python train.py --n_layer=11 --d_model=320 --n_experts=6 --experts_per_token=1 --d_expert=352 --d_shared_expert=0 --activation="reglu" --moe_layers=[2, 3, 4, 5, 6, 7, 8, 9, 10] --router_score="softmax" --normalize_top_k=false --routed_scale=1.0 --balance_loss=0.0055 --balance_bias=false --router_z_loss=0.0001 --router_noise=0.3 --init_std_router=0.0301 --lr_router=0.000414 --vocab_size=24165 --norm="layernorm" --norm_eps=1e-06 --tie_embeddings=false --optimizer="soap_variant" --lr=0.00284 --beta1=0.95 --beta2=0.98 --grad_clip=2.0 --batch_tokens=32768 --seq_len=512 --train_tokens=240800000 --steps=7349 --dataset="wikipedia_en"
Below are experts of layer 6 (counted from 0) of a mixture-of-experts language model. Rows are named router (the router's row for the expert), gate (a neuron's input weights, with its number), up (a neuron's input weights, with its number), down (a neuron's output weights, with its number) and show model dimensions 0-79. Each number is 128 + 24 x the weight over its row's rms, rounded and kept within 0 to 255.
Before each expert's rows: "comes after" lists some tokens at least twice as common just before its tokens as in all text. This comes from a sample of Wikipedia text that the model never trained on. Tokens count by the router's weight.

# expert 3
comes after: "-", "\n", " the", ":", "N", " United"
router [137 112 171 150 123 153  95  79 117 116 102 118 136 132  83 103 127 100  97  95 114 124 111 111 129 122 128 142 119 139 127 164 129 142 133 157 121 115  98 144 126 155 107 174 117 138 128  78 141 130 121  92 140  84 120 154 142 135 133 125 151 126 144 151 139 151 107 143 110 117 124 139 111 109 151 126 149 153 128 137]
gate13 [ 91 134 152 121 112 108  87 117 107 122 155 186 139  69 168 104 153 137 124 127 101 147 155 173 165 141 170 125 151 117 125 107 168  94  94 111  83  91 145 102  95 115 104 154 163  86 133 110 119 121 169 143 136 131 146 160 136 140 127 109 131 141 103 127 122 150 115 133 118 135 126 156 157 130 116 109 126  92 104 177]
up13 [114  67 120 122 154 131 147 131 134 137 119  99 150 139 130 128 129 145 107 132 145 144 142 144  78 129  76 152 127 132 132 112 134 158 159 173 145 111 115  88 120 142 142 106 169 137 146  84 156 154 147 143 100 121 141  93 105 127  65 138 140 132 115  88 115 151 136 152 149 130 151 142 160 129 121 135 154 166 124 115]
down13 [142 100  97 125 143 132 120 142 186 135 141 132 153 164 136 139 108 183 160 156 122 111 157 140 147 120  73 176 110 145 111 123 155 158 142 132 126 133 164 110 132 162 127 123 159 192 181  90 114 147 122 133 122  80 180 175 165 180 144 130 108 113 134 106 133 179 100 136 151 137 152 128 100 116  91 100 153 167 181 124]
gate14 [106 116 117 144 133 122  90 161  88 159 156 140 111 132 122 121 135 132 108 149 124 110 193 148 154 129 133 164 137 114 149 124 150 117 105 144  99 121  94 180 129 112 104 135 152 124 107 116 157  89 123 110 131 149 180 109 145 158 134 106  94  81 151 149  94 147 131 148 155  95 126 130 150 135 144 133  98 158 110 112]
up14 [ 94 139 126 161 118  93 124 135 113 113 122 122 140 106 149  89 123 133 147 165 110  58 133 141 132 133  96 135 150 129 156 123 175 108 129 155 107 143 176 168  99  95 141  93 108 131 149 141 112 167 127  96  88 105 155 144 188  70 137  98 101 130 144 118 123 162  80 145 147 151 123 106  80 143 135 106  95 119 154 115]
down14 [123 130 139 107 142 148 100 158 111 125 132 131  99  86 136 179 115 111 204 148 123 104 132 121 147 135 170 110  91 137  96 166 158 129 152 144 128 116 165 124 114 132 101 134 122 135 131 124  91  90 168 115 122  86 108 134 132 164 133  99  90 142  89  87 155 110 117 145 150 138 114 119 109 153 112 143 133 148  97  99]
gate15 [129  96 145 131 147 153 163 101 110 127 137 134 146 168  80 104 123  50 140 101 118 100 149 122 158 131 124 133 152 156 154 136 105 155 167 146 123 142 122  93 150 112 104 120 131 137 164 146 142 102 116  99 132 101 140 102 122 138 153 157 154 126 113 111 140 110 132 149 146 145 126 123 143 100 112 142 172 121 132 125]
up15 [130 102 127 106 136  88 104 127 105 109 126 134 138  97 132 165  97 130  80 125 153 147 113 151  79 125 102  96 105 141 130 117 132 128 123  98 138  93 148 129 120 155 122 136 146 159 131 160 134 106 159 120 104 127 117 142 120 181 148 108 133 156 139 120 117  86 146 110  82 149 117 185 114 142 146 117 118 161 143 159]
down15 [142 177 106 153 120 112 131 126 159  78 105 135 118  77 132 139 104 125 116 136 110  96 116  78 122 144 138 126 151 156 124 103 146  80 103 126 139 138 108 105  92 102 107 176  86 148  98 128 123 122 129 119 158 146 156 146 115 144 113 131 153  95 155  96 152 116 133 134 120 101 147  79  99 106 104 150 106 152 117 133]
gate16 [104 134 126  84 119 121 133 124  76 154 157  82 126  98 145 107 121 104 130 118 142 117 125  98  78 109 109 103 118 140 155 110 120 162 105 192 108 129 114  79 145 180 129 152 121 147 113 100  90 153 122 123 115 135 105 146 113 119 163 105 146 176 162 154  88 125  88 120 116 141 121 136 104 105 149 170 193 145 127 133]
up16 [120 144 144  79 104 153  95 186  91 102 143 102 134 133 173 128 118 109 119 115 122 119 127 161 147  83 136 138  60 111 143 111 114 113 135 166 119 135 158 160 174  85 148 163 134 102  83 143 102 159 141  68 154 104  92 124 153 126 153 118 132 116  93 174  97  93 137 119 143 138 123 150 105 141 158 139 169 158 133 117]
down16 [156 100 139 159 117  99  99  69 147 183 125 119 134 109 135 123 158 142 104 151 131 114 139 114 115 112 122 117 140 134 156 140 102 153 115  72 128 126  94 132 139 109 145  99 124 109 115 108 126 131 154 129 182  92 107  95 132 130 109 116  96 162 122 147 155 155 117  92 169  73 104 159 109 114 132 111 118  98 132 137]
gate17 [151  91 128 126 139 142 145  89 137 113 127 139 123  55 118 159 166 138 121 129  90  88 127 134 132  92 107 130 127 136 150 137  52 127 143 178 142 109 108 152 174 159  60 112 110 139 134 119 103 111 101  91 117 131 101 124 127 120 121 146 152 122 141 145 128 148 148 148 127 108 130 141 131 101 125 166 128 104 147 165]
up17 [178 113 107 128 153 147  80 153 204 105 103 117 102 105 148 145 138 130 118 130 116 122 112 151 157 137 116 154 125 113 156 116  94 153 116 176 142 120 140 130 169 139  89 113 142 112 129 120  80 109 128 150 145 101  72  90 118 117 122 145 114 138 162 145 146 162 131  95 102 109  95 155  99 116  97 133 117 127  73 109]
down17 [125 136 114 125 140 103 141 124 149 111 109 147 112 135 155 112 122  99 125 129 169  98 157 157 121 147 141 111 137 149 139 123 135 118 124 117 148 130 115 136 114 125 140 148 108 112 155 142 118  96 114 160 135 146  99  92 114 139 144 118 128 134 148 108 127 110 181 154  79 119 116 142 143 107 154 132 131 119  68 132]
gate18 [129 147 114 143 109 150 126 132 175 106 125 144 148 147 149  96 120 133 125 157  86 159 146 131 135  84 134 130 134 147 105 173 138 132  98 103 120 114  92 145 161 138  98 123  65 115 147 104 103 135 157  59 153 118 140 134 161  93 186 157 150 142 100 147 115 126 132 137 170 153 130 112 138 171 128 131 132 114 106 116]
up18 [107 108 144 140 149 115 168 159 154 112 100 118 187 135 119 116  99 149  82 128 135 122 146 162  83 117 158 187 168 114 139 102 142 126 184 150 109  90  85 112 155 132 118 134 119 115 132 105 141 109 153 155 157 106 128 139 127 109 142  82 117 141 123 147 157 141 132  95 112 163 156 148 106 156 117  99 113 168  86 103]
down18 [135  93 140 156 139  95 139 157 138 102 118 100 107  91 142 173 151 137 144 159 145 163 155 107 150 141 131 117 104 134 134 106 107 105 151 122 162 150 151 151 118 140  94 143 119 151 102 137  86 157 159 134 132 135 102 111 189 126 161 118 122 132 121 163 100 107 144 119  98 133 157  67 137 113 133 174 138 102 143 155]
gate19 [190 129 169 119 103 145 123 101  99  92 134 151 143 134 117 126 111  54 155  94 153 100  91 136 135 134 134 125 108  96 147 154  90 141 118 119  95 104 118  89  92 132 106 164  91 136 125 131 128  99 102 123 134 168  95 100 192 136  88 126 165 176 112 167 163 124 146 110  96 166 133 146 168 171 138 124 120 149 147 145]
up19 [183 134 131 122  94 165 108 123 104 114 124 193 156 117 133 131 140  55 127 128 130  94 110 129 123 129 138 160 131 117 166 153 109 130 112 129 118  89 110 124  94 118 130 118 121 137 130 135 103 127 108 130 119 214  99 138 159 141  89 164 138 133 142 113 158 125 140 125 111 177 108 110 137 131 132 126 126 144 156 141]
down19 [132 158 132 158 125 150 127 158 117 131 103 122 155 125  97 131 144 117 153 162 121 111  86 100 138 136 125 148 139  88 128 127 155 147 170 113 116 112 110 146  93 131 121 121 121 155 137 116 133 122 130 139 141 144  99 154 103 163 121 135  98 126 108 139 119 146  98 117 143 136 135  87 138 150 128 124 130  95 107 150]
gate20 [144 160 142 151 114 170 146 114  83 130 136 121 156 165 130 107 134  85 162 129 167 140 137 142 118 103 132 139 104 153 122 116 157 148 172 124 123 155 115 140  98 103 103 110  92 109 139 156 138 135 130 151 138  81 113  84 101 135 133 146 157 173 131 110 129 142  82 100 150 108 147  87 119 134 125 174 117 164 127 145]
up20 [111 129 124 103 116 120 141  96 196 109 157  88 116 109 133 146  97 163 127 108 106 113 161 115 104 166 121 122 161 105 120 147 110  97 111  99 117 145 135  97 132 154 135 156 149 100  92 110  89 109 130 152 114 151 143 140 124 157 127 147 153 117 118 151 123 148 127 184 117 107 103 144 152 125 119  86 164 118 141  93]
down20 [121  88 123 111 135 120 114  97 163 139  87  98  87 146  85 157 101 165 142 110 150 125 110 125 134 128 100 115 101 124 194 115 120 157  92 162 146 124 162 101 130 121 158 182 132  84 151 107 120 117 103 143  89 167 133 144 134 125  93 178 123 101 140 103 114 101 139 131 165 119 155 119 147 113 133 156 123 159 123 142]
gate21 [110  98 119 122 150 118  48 135 131  91 116 118 132 104 143 100 111 124 138 109 115 141 147 148 117 130 119 141 124  98  96 149 133 113 149 125 155 144 150 135 110 141 113 122 105 150 106 174  68 118 159 154 170 114 124 107 118 121 119 109 134 120 156 173 131 135  87 143 131 148 106  74 111 123 162 125  99 135 141 140]
up21 [159 134 130 116  97 114 140 130 161  92 130 137  99 111 120 114 174  98 147 119 134 102  92 139  91 143 101 123  77 138 116 162 140 116 139 113 154 135 124 113 120 104 109 108 118 173 152 125 101 111 138 137 141 101 107 148 104 121 110 117 150 129 126 117 147 106 115 136 109 124 157 169 132 146 156 134 133 100 129 168]
down21 [140 129 132 117  92 128 105 120 128  95 102 115  83 113 125 111 149 146 104 136 107 119  70  91 131  93 142  80  92 125 144 163 119 120 124  98 128 176 164 147 134 132 137 138 145 123 165 148 148 110 133 169  88 153 186 161 146 113 115 111 150 112 104 154 131  98 143 130  97 115  76  95 147 158 162 146  98  90 137 112]

# expert 1
comes after: " ", "1", "2", "3", "5", "4"
router [137 100 113  83 173 122 176 163 123 128 177 103 153 140 102 139  95 126 121 122 121 115 139 165 136 134 126 159 143 114 169 141  97 129 110 130 114 110 140 143 156 112 115 138 146 172  81 109  99 117 131 140 181 119 160  97 132 166 168 107 161 128  90 114 104 137 146 124 122 102 153 105 150 145 140 172 138 123 166 137]
gate13 [113 100 145 121 142 140 131 132 100 159 122 124  97 106 172 147 110 127 118 129 127 127 147  98 154 135 140 114 145 134 125 104 155  81 130 105 157 148  86 152 127 147 136 145 154 139 146 139 134 159 168 119 126 107 177 116 111 131 173 106 119 125 160 149 100 128 174 123 129 122 114 111 127 102 115 121 105 118 148  80]
up13 [154 135 104 138 133 161 110 108 123  88 182 119 181 112 126 124 129 118 129 127 106 149 119 112 113 140 110 111 136  65 148 135 119 126 116  98 106 116 143 133 141 125 134 106 135  77 157  99 120 105  79 110 120 185 130 139 129 155 110  88  89 149 122 141 162 135  84 128 107 153 154 120 134 147 136 133 176 113 163 133]
down13 [ 93 156 123 137 112 111 123 148  99 158 119 132 128 100 106 164 117 134 139 139 108 129 158 156 103 129 116 101 130 100 171 110 140 147 178 147  99  99 131 136 135 145 149 151 105 154 127 135 119  92 144 151 132 145 142 104 167 124 120 132 134 116 109 108 114  90 132  91 107 104 106 146 183 111 100  92 170 133 144  93]
gate14 [155 159  93  92 157 105 149 144 135 154 130 132 117 151 161 122  91 153 125 147 144 127 116 144  64 144 133  99  81 154 126 138  69 140 131 110 123 130 102 164 157 135 125 116 137 143 108 109 186 138 139 120 141 109 130 134 152 108 150 105 152 121 126 115 144 123 138  98  84 124 146 115 178 131 140 145 101  92 120  67]
up14 [128 178 117 156 166 113  99 127  96 168 100 128 127 144 153  91 133 158 126 130  65 110 137 114 142  91 119 128 109 153 141 136 100 126 115 148 126 153 157 121 123 128 119 150 166 153 112 148 157 174 127 141 137  77 128 106 115  97 164 106 147 125 149 146  77 133 143 127 154 123 114 141 111 123 127 136  86  91  99 133]
down14 [133 138 130 110 129 166 148 130  76 163 137 148 120 107 101 117 131 165  92 110 129 153 122 152 122 148 135 109  97 116 134 127 153  93  95 108 127 138 124 136 104 122 160 126 139 114 137 160 160 162 140 117 148 149 131 139  89 182 144 133 154 145 116 173  85 159  85 159 114 133 123 120 173 142  95 110 109 118 152 144]
gate15 [ 96 141 109 168 138 109 119 138 150 120 138 129 119 185 137 127 118 160 155 116 161 119 126 151 142 138 113 125 112 132 142 105  92 125 125  82 166 171  98 136 173 150 178 116 158 136  82 123 137 115 106 132 155 143 122 118 116 105 113 129 192 126 131 104 165  79 120 141 142  96 100  90 153 145 128 128 134 128 142 157]
up15 [112 119 141 111 136  82 118 118 118 119 154 127 127  80  85 124 121 144 140 152 146 136 157 129 153 131 125 109 114 160  90 129 125 137 181 108 127 117 167 120 192 131 102 120 112 122 114 114 136 152 134 137 109 109 133 141 113 121 122  98 151 158 149 129 144  94 158 126 149 114 111 100 128 123 168 108  89 134 125 128]
down15 [ 84 113 104  93 104 124 149 144 106 120 163  92  88 110 131 113 134 143 163 123 112 149 104  95 116 110 112 119 152  94 117 133 116  98  96 105 102  89 154 136 157 166 141 119 110 159 121 149 107 169 100 142 124 168  89 101 121  90 133 118 135 109 137  84 146 145 179 100 103 172 139 144 127 131 127 104 101 126 122 120]
gate16 [106 104 166 106 172  76 115 165 168 181 121 150 120 123 174  85 122 148  93 108 104 142 109 102 112 104 193 103 114 153 147 159 139 111 134 106  84 111 119 109 121  95 114 148 131 130 142 139  86 171 117 163 145 156 118 120 142 157 129  90 111 111 118  98 139 117 140 161 116 116 130 207 178 151 152 116 120 163 106 153]
up16 [113 108 137 143 136  84  86 106 166 150 142 164 114 110 105  83 175 129 134 140 156 142 146 122 127 168  96 177 132 105  88 103 131 131 101 143 150 116 197 125 112 148 168  96 110 125  92 128 116 146 142 111 147 121 149 122 126 102 118 166 114 117 146 133  85 124  89 141 144 118 136 169 156 150 143 153 129 119 136 106]
down16 [110 140  97 120 106 164 124 141 129 126 136 158 143 130  85  92 146 136 121 166  93 120 118 103 100 147 172 103 130 108 110 119 164 106 123 160 179 136  91  90 109 104 182 126 101 140  98 121 118 118  83 160 146 175  89 166  96 162 115 168 116 136 127 110 132 153 103 157 129 140 144 137  87 142 136 152 130 142 103 145]
gate17 [104 129 152  97 127 127 141 156 133 115 140  81 164  99 138 117 155  96 100 194 123 120 126 149 134 139 117 158 182 115 123 103 108 127 138 150 100 135 139 165 110 118 139  94 129 183 148 147  99 156  70 103 137 156 186 113 142 109 117 136 148 194 113 121 176  78 144 128  93 143 161 147 154 125 116 108 138 101 127 142]
up17 [114 110 133 124 140  88 159 152 145 146  91 129 206 102 113 109 135 101 103 187 174 124 139 132 161 176 173 153 153 120 116 118 147 124 145 143  96 139 136 125 135 168 156 134 136 116 113 108 148 120 119 104 107 153 104 115  80 109 124 113 105 128 129 156 145 111 107 131 130 142 131 145 133 115 117 126 105 123 121 117]
down17 [147 120 146 114 150 113 132 111 120 176 108 157 136 180 113 109 144 156 103 184 132 164 176 109 124 152 131  81 121 137 111  97 122 107 155 172 158 116 139 129 143 129 117 120 133 121 123 141 126 135 126 131 139 158 145 142 105 117 153 126 118 124 159  93 130 126 116 124 119 153 122 123 156 106 161 104 187 131 149  82]
gate18 [111 136 123 123 184 130 115 123 140 152 155  96 168  88 128 137  87 136 130 134 102 161 138 136 138 165 164 153  69 106 104 123 124 169 117 154  82 124 136  96 140 101 171 175  83 187 127  87 133 112 114 112 144 140 161 138 103 135 158 110 131 115 139 127 126 103 135 124 120 166 167 125 112 105  98 137 115  78 125 146]
up18 [165 107 105 144  93 145  96 129 127 111 120 154 107 145  99 116 161 131 128 120 128  69 120 111 116 158 115  77 149 106 139 125 120 137 137 110 163 200 115 158 120 136 115  84 147 120 106 145 144 129 123 136  78 102 121 100  98  89 103  79 156 154 135 123 130 149  91 142  82 113 145 122 120 184 161  94 124 159  81  98]
down18 [ 85 138 147 121 172 146 112 152 141 126 138 120 175 163 154 126 146 102 112 126 119 104  90 150 100 117 150  86 146 138  70  92 143 125 109 136 153 126 146 131 112 106 103 121 126 125 130 115 105 110 159 117  91 152 123 111 155 140  90 122 118 110 109 121  97  64 120 150 130 140 162 153  97  91 152 133 133 127 106 121]
gate19 [166 140 133 121 163  58  98 154 130 132 126 120 148 100  99 146 144  62 126 133 124  82 129 110 141 166  86 145 149  84 164 135 159 147  98 140 125 135 101 112 156 100 106 155 128 104 139 117 180 111  95 115 109 163 140 100 117 119 135 113 129 131 135 117 153 129 166 125 157 145 152  91 105 162 159 165 130 134 128  94]
up19 [129  95 128 133 113 127 122 133 164  73  96 138 153 107 113 129 149 134 105 123 108 110 114 103 168 104 100 150 117 147 134 104 145 148 155 117 126  97 120 148 178 118 108 155 159 166  79 164  79 159 140 143 123 142 129 138 153 121  96 126  91 130 156 135 144 110 135 113 120 134 102 122 102 112 159 130 156 161 120 142]
down19 [139 122 112 157 131 138 124 109 145 150 149 145 123 120 103  78 130 126 154 102 137 125  99 150 130 133 130  83 115 165 122 144 117 158  97 120 165  90 155 123  93 132 114 120 119 135 105 102 100 145 167 109 128 116 167 108 115  98 136  88 113 162 123 151 174 109 115 118 159 104 130 111  95 137 117 150 141  87 131 138]
gate20 [112 115 142 126 119 133 117 162  98 163 171 103 102 155 151 132 124 125 113  96 110  87 125 134 148 155 117 127  94 188 112 163 112 142 125 110  97  60 146 120 163 147 141 130 167 112 125 107 131 107 131 121 107 142 131 116 145 154 126 172 141 140  79 108 140 127 162 101 125 126 184 123 100  83  85 105 163 118 117  91]
up20 [102 123 132 153 122 145 160 119 106 158 109 109 148 133 133 141 111 131 127 114 108 169 152 114 154 132 123 112 120 131  96 142 134 108 109 132 128 103 115 136 129 155 101 177 108 131  55 154 124  95  97 155  98 128 102 115 115 126 115 173  97 142 120 107 136 151 122 118 124 103 136 157  95 189 104  98 152 126 169 146]
down20 [134 127 180 134 152 136  97 162 136  88 151 122 122 168 143 120 129 117 126  99 120 104 180  89 105 105 137 125 114 154 146 112 128 116 123 108 171 115 100 129 149  99  97 146 123  92 141 127 119 120 135 125 148 197 117 133 129 131 163 138 138 143 109 134 145 109 149 118 176 108 109 112 108 142 121 148 125  96 140 138]
gate21 [133 150 130 130 163 142 133 153 178 117  43 152 126 138 129 106  86 141 119 126 117 127 145 127 101 133 166 130 151 126 166 136 145 126  92 104 142 132 122 105 109 125 119 130 150  99 121 114 142 145 126 113 148  82 101 119 122 116 167 109 154 174 146  95 127 136 166  83 146 100 127 136 132 184 116 145 135 111 108 137]
up21 [109 122  96 101 125 168  98 115  88 133 122 142 146 135 171 146 130 128 146 166 154 144  73 161 112 193 162 115 127 117 128 135 111 109 109 129 116 101 127 128 104 126 130 114  70 169 163 127 147 116 130 148 169 139 155 162 123 148  92 113 131 115  97 122 117 114  98 141 123 110 116 158 118 104 114 111 125 146 132 155]
down21 [102 150 151 105 162 145 136 131 100 106 147 159 111 137 116 166 120 168 123 126  80 126 135 157 157 102  99 149 133  96 141 147 102 145 124 135 143  89  89 121 133 106 134 161 190 146 154 164 157 160 166 141 113 151 127 108 116 148 165 156 124 154 139 107 101 128 117 169  97 119 113 150 137 135  98 115 121 147  99  96]

# expert 0
comes after: " |", "\n", "|", ")", " (", " —"
router [120 126 105 111 149  48 125 184 143 157  92 136 166 150 148 105 139 153 117 126 150 145 101 165 154 154  72  97 134 133 141  66 131 126 179 127 115 107 131 119 119  86 122 129 119 137 111 141 107 193 120 104 163 135 184 147 136  66 106 122 134  97 102  86  97 161 155 168 127 132 117 175 147 123 115 124 172 122 132 104]
gate13 [158  91 145 105 124 118 127 135 123 176 121 116 134 121 155 146 114 119 133 117 150 117 128 133 153 127 119 106 156 153  93 133 103 140 112 107 106 166 144 119 128 118 163 143 101  98 152  89 107  79 132  83 117 125 136 154 111 119 107 130 143 129 123 116 139 161 158 103 109 103 143 141 167 157 124 146 166 120  80 163]
up13 [ 98 148 108 115 134 142 116 141 127 129  98  91 154 126 103 146 154 156 153 131 129 147 111 173 141  93 133 139  91  71 127 152 126 107 142  98 147 109 141 162  87 137 128  98 143 151 117 146 180  84 140 158 114 142 125 159 127 186 157 129 124 148 142 104 139 128 140 173 139 106  82 126 100  97 101 117 135 122 102 102]
down13 [112 144  99 149 100 135 180  79 134 147 133 157 147 120 133 129  74  93 114 156 120 181  79 129 111 179 149 130 130 117 140 106 155 117 151 125 144 101 152 124 156 130  79 145 134 167 140 137 146 125 102 137 123 122 115 100 153 126 143 125 137 101 161 111 129  68 138 125 123 116 148  96 113 124 164 156 162  97  83 126]
gate14 [155 141 100  84 113 126 177 130 108 116 109 100 153 127  84 108 108 149  69 145 161 138  94 170 101 102 138 153  93 142 126 121 115 148  99 111 128 146 118 161 119 122  75 141 183 116 147  63 102 133 162 113 110 124 107 131 123 155 133  72 153 103 133  97 131 153 118 130 125 123 143 123 191 120 145 146 149 114 104 131]
up14 [144 133 117 112 127 140 165 152 101 139 103 103 185 124 109  82 111 132  63 150 138 119 118 164 102 133 137 131  77 166 111 122 116 140 106 113  97 157 138 182 114 108  88 157 177 146 156  85  93 153 130 124 127 127 107 124 115 100 138 101 139 109 135  88 136 162 116 144 135 136 120 130 166 126 143 141 126 105 139 123]
down14 [105 128 139 162 174 153 115 126 140 102  71 197 116 123 137  99  98 126 127 126 107 161 146 132 131 120  83 139 133 142 132 162 120 111 117 141 133 134 122  99 133 141 201 146 152  88  88 139 135 168 115 132 127 123 105 117 101 131  97 121  71 144 107 160 142 103 159 122 122 136 163 154 121 118 113 155 128  95 142 172]
gate15 [ 73 107 117  84 127  57 147 127 137 144 117 135  89  88 157  98 117 108 136 134 103 157 106 138 150  98  94 106  75 136 133 114 130 137 136 144 129 113 117 121 154 118 150 115 129 128 139 139 140 134 129  93 156 151 159 153 132  99 114 117 116 140 115 127 139 160 141 157 115  84  96 128 155 141 113 146 144 122 188 168]
up15 [ 98 188 127  86  97 147 152 122 131 138 147 126 140 132 159 169 124 136 126 145 118 138 127 126 110  89 149 159 113 143 136 178 139 142 114 124 107 131 163 114 148 133 134 148 151 100 119 136 127 154 146 117 172 155 106 151 135 119 165 132 130 125 101 125 141 154 117 118 141 129 123 159 122 101  99 132 157  99 105 129]
down15 [121 111 149 139 134 111 140  84  79 154 120 114  99 143 138 144 160 159 158 175  97 120 114 122 131 150 122 137 130 109 145 129 101 153 153 149 109 139  80 105 143 117 106 123 126 122 117 112 111 121 150 110 160 105 142 134  70 102 131 120 109 115 109 153 154 114 151 134 117 169 139 128 125 140 103 160 161 106 138 166]
gate16 [ 95 107 186 142 171 128 138 140 112 107 115 119 146 171 119 113 121  79 118 145 137  71 114 103 153 161 122 127 125 100 101 134 130 126 102  90 130 119 107 111 119 129 107 170 137 151  56 143 164 159 102 122 142 129 160 171 168 116 124 126 123 127 136  83  61 158 153 158 166 125 142 127 135 135 174 159 122  90 107 119]
up16 [107 120 158 137 156 116 150 121 114  91  88 134 137 151 124 119 156  98 117 145 120  80 141 121 124 153 117 161 141 145 115  95 144 100 107  78 126 154 109 145  78 150 140 187 131 120  57 152 160 160 122 107 148 112 172 142 143 120 119 127 137 127 139  92  60 120 154 153 137 106 150 113 151 142 163 189 130 114 121  99]
down16 [144 151 171 152 156 160 112 128  93 109 148 130 124 128 127 152 112 143 132 142 186  92  91 157 119  98 144 157 139 154 133 140 123 114 124 119  99 155 103 101 120 127 104 107 135 123 137 140 120 112 132 123 146  82 108 113 130 113 128 151 132 124 152 139 148 126 143 135 156 164 150 111 116 151 125 148 133 108 120 151]
gate17 [ 91 139 180 133  82  78 137 126 181 111  84  95 168 149 131 100 147 124 111 122  82 105 148 114 132 129 112 126 120 104 165 146 172 109 138 114 137 123 154 137 134 103 122 145 103 158 126 162 147 157 159 137 149  96 121  88 135 100 135 164 110 154 157 139 167 127 157 136 134 108  93  78 131 167 147 109 113 146 145 101]
up17 [102 114 118 106 111 111  87 154 192 167 135  82 130 139 161 148 143 118 104 139 127 143 126 102 139 135 141 131  67 132 101 114 154 121 126 104  97 147 155 184 103 157 151 128 112 123 107 144 153 133 120 140 119  87 154 117 100  95 143 136 107 126 106 125  92 159 133 116 144 143 105 154 160  93 111 123 125 132 140 143]
down17 [127 116 159 109 103 101 160 155 159 159  74 156 106 116 144  94 151 160 163 122 126 136 100 159 106 134 112 115 175 130 146 160 134 121 108 153 153 132 113 148 139 125 138  90  88 167 139 186 126 160 134 155 158 112 109  72 128  89 145 116 110 107 120 135 136 134 144 136 125 115 116 134 121 146 127 137 101 104 135 139]
gate18 [ 96 145 142 120 112 135 100 151 161 115 171 101 150 123 114 118 129 140 114 149 110 129 178 166 167 158 131 144 103 131 120 156  98 167 147 102 158 116  96 129  97  90 119 139 136 132 123 169 105 114 126 103 115 110 152 171 148 166 163 108 160 140 118  90 121 114 151 105 135 138  92 133 118  82 106 124 153 127 137 114]
up18 [144 110 110 117 122 148 148 108  95 140 141 165  97  97 142 119 128 108 149 125 105 117  90  95 106  99 122 122 125 117  97  92 146 110 134 131  95 129 139 153 147 114 136 146 120 125 122  78 150 132 135 144 131 156 123 116 159 110 116 132  89 108 150 183 142 126 113 155  93  79 160 153 157 166 172 146 106 154 110 127]
down18 [115 159  90  90 140  74 150 144  99 143 114 150  96 152 155 159 139 121 148 153  93 124 150 147 117 117 109 166 136 159 115 144 137 121 197 125 140 133 157 131  94 147 142 113 134 146 106 178 125 167 111  97 163 125 149 120 134 156 118 140  94 135  84  86 110  92 117 107 138 156 156 117 132  97 135 124  95 149 143 100]
gate19 [ 87 120 102 133 115 128 151 130  93 106  72 162 156 137 163 121 152 131 115 113 168 150 132 149 119 100 107 111 176 150 125 153 118 114 180 127 103 145 120 115 161 104 141  83 147 162 127 107 108 149 151  88 121 137 101 156 128  78 116 134 106 120 107  98 116 139 124 152 141 133  99 120 149 105  93 126 139 126 119 116]
up19 [ 89  76 114 148 156 105  87 103 135 149 144 159 126 136 121 120 144 124 132 105 151 126 144 119 138 125 139 114 185 114 116 127  85 147 164 105 160 131 149 162 145 146 115 124 137 149 117 136 104 127 148 119 168 116 110 145 130 119 150 139  97 147 126 139 112 133 105 146 128  98 114 102 141 102 143 141 145 154 155 106]
down19 [123 118 115 146 137 105 149 159 109 100 157 112 144 118 140 143  86 125 160 124 111 138 169  90 127 138 119 101 123 149 160 118 102 116 144 139 130 126 142  86 136 145  75 102 173 135 111 136 167 120 147 150 183 132 117 129 133 124 119 142 123 107 129 190 116 125 129 144 173 126 115 128 146 133  98 123  72 136 142  84]
gate20 [139 113 114  90 130  93 174 112 148  83  99 146 128 108 121 108 136 143 116 169 141 118  82 185 142 128  88 135 117 147 173 133 146 146 149 130 146 150 127 144 103 110 156 123 100 154 153 155 137 160 150 108 126 111 162 137 144  90 151 105  98 110  92 152  93 117 123 111  80 155 138 122 141 171 117  93 122 109 155 135]
up20 [160 142 125 141 157 113 172 125 142 110 156 127  90 100 107 142 137 159  90 141 138 108 135 148 130  79 110 100 108 179 129 161  94 129 112 119 138 152 104 121 116 177 140 169 123 154 116 105 147 145 112 161 144 119 153 165 141 129 145 162 129  93  89 165 134  95 171 124 139 138 109 128 171 124 114 117 186 147 144 110]
down20 [153 167 103 159 156 127 148 128 144 119 127  81 126 118 159 105 104 142 123 131 115 117  89 129 202 100 142  98 127 163 146 130 120  92 147 149 146 151 130 133 104 140 140  97 103 158 124 125 111 131 103 109 122 134 127 136 105 122 141 113 142 117 139 128 118 145  87 115 134 117 138 121 110 143 152 124 120 131 146 118]
gate21 [176 124 119 127  78 101 104 155 108 112 124 133 147 124 105  98 139  92 155 165 127 157 144 130 157 162 164 125 108 108 119 160 147 147  98 129 107 135  93  72 166  89 146 146  80 133 162  84 102 100 140 121 140 115 157 123 115 112  93 147 167 159 117  90 154 134 140 137 127 129 112 136 131 132 154  82 101 122 123 166]
up21 [ 95  96 156 133 178 120 131  82 137 169 138 131 112 134 130 124  60 192 102 104 144 108 145 139 149 128 114 137 149 145 166 146 140 139 115 144 124 183 139 120 123 157 123 131 183 115 141 126 128 105 112 161 148 141 124 122 126 109 135 104  95 112 141 144 130 113  62  90 111 108  99  94 124 137 111 135 129 168 143 125]
down21 [ 60 111 121  96 131  90  82 105  96 158  78 152 117 142 102 142 159 136 132 102 108 119 165 116 133 110 131 139 116 140 126  92 128 108 159  91 127 122 130  93  97 124 149 127 125 111 137 112 147 159  74 136 114 164 144 134 122 140 166 147  80  73 107 157  95 161 111 122 132 139 132 106 114 175 147 152 103 121  77 104]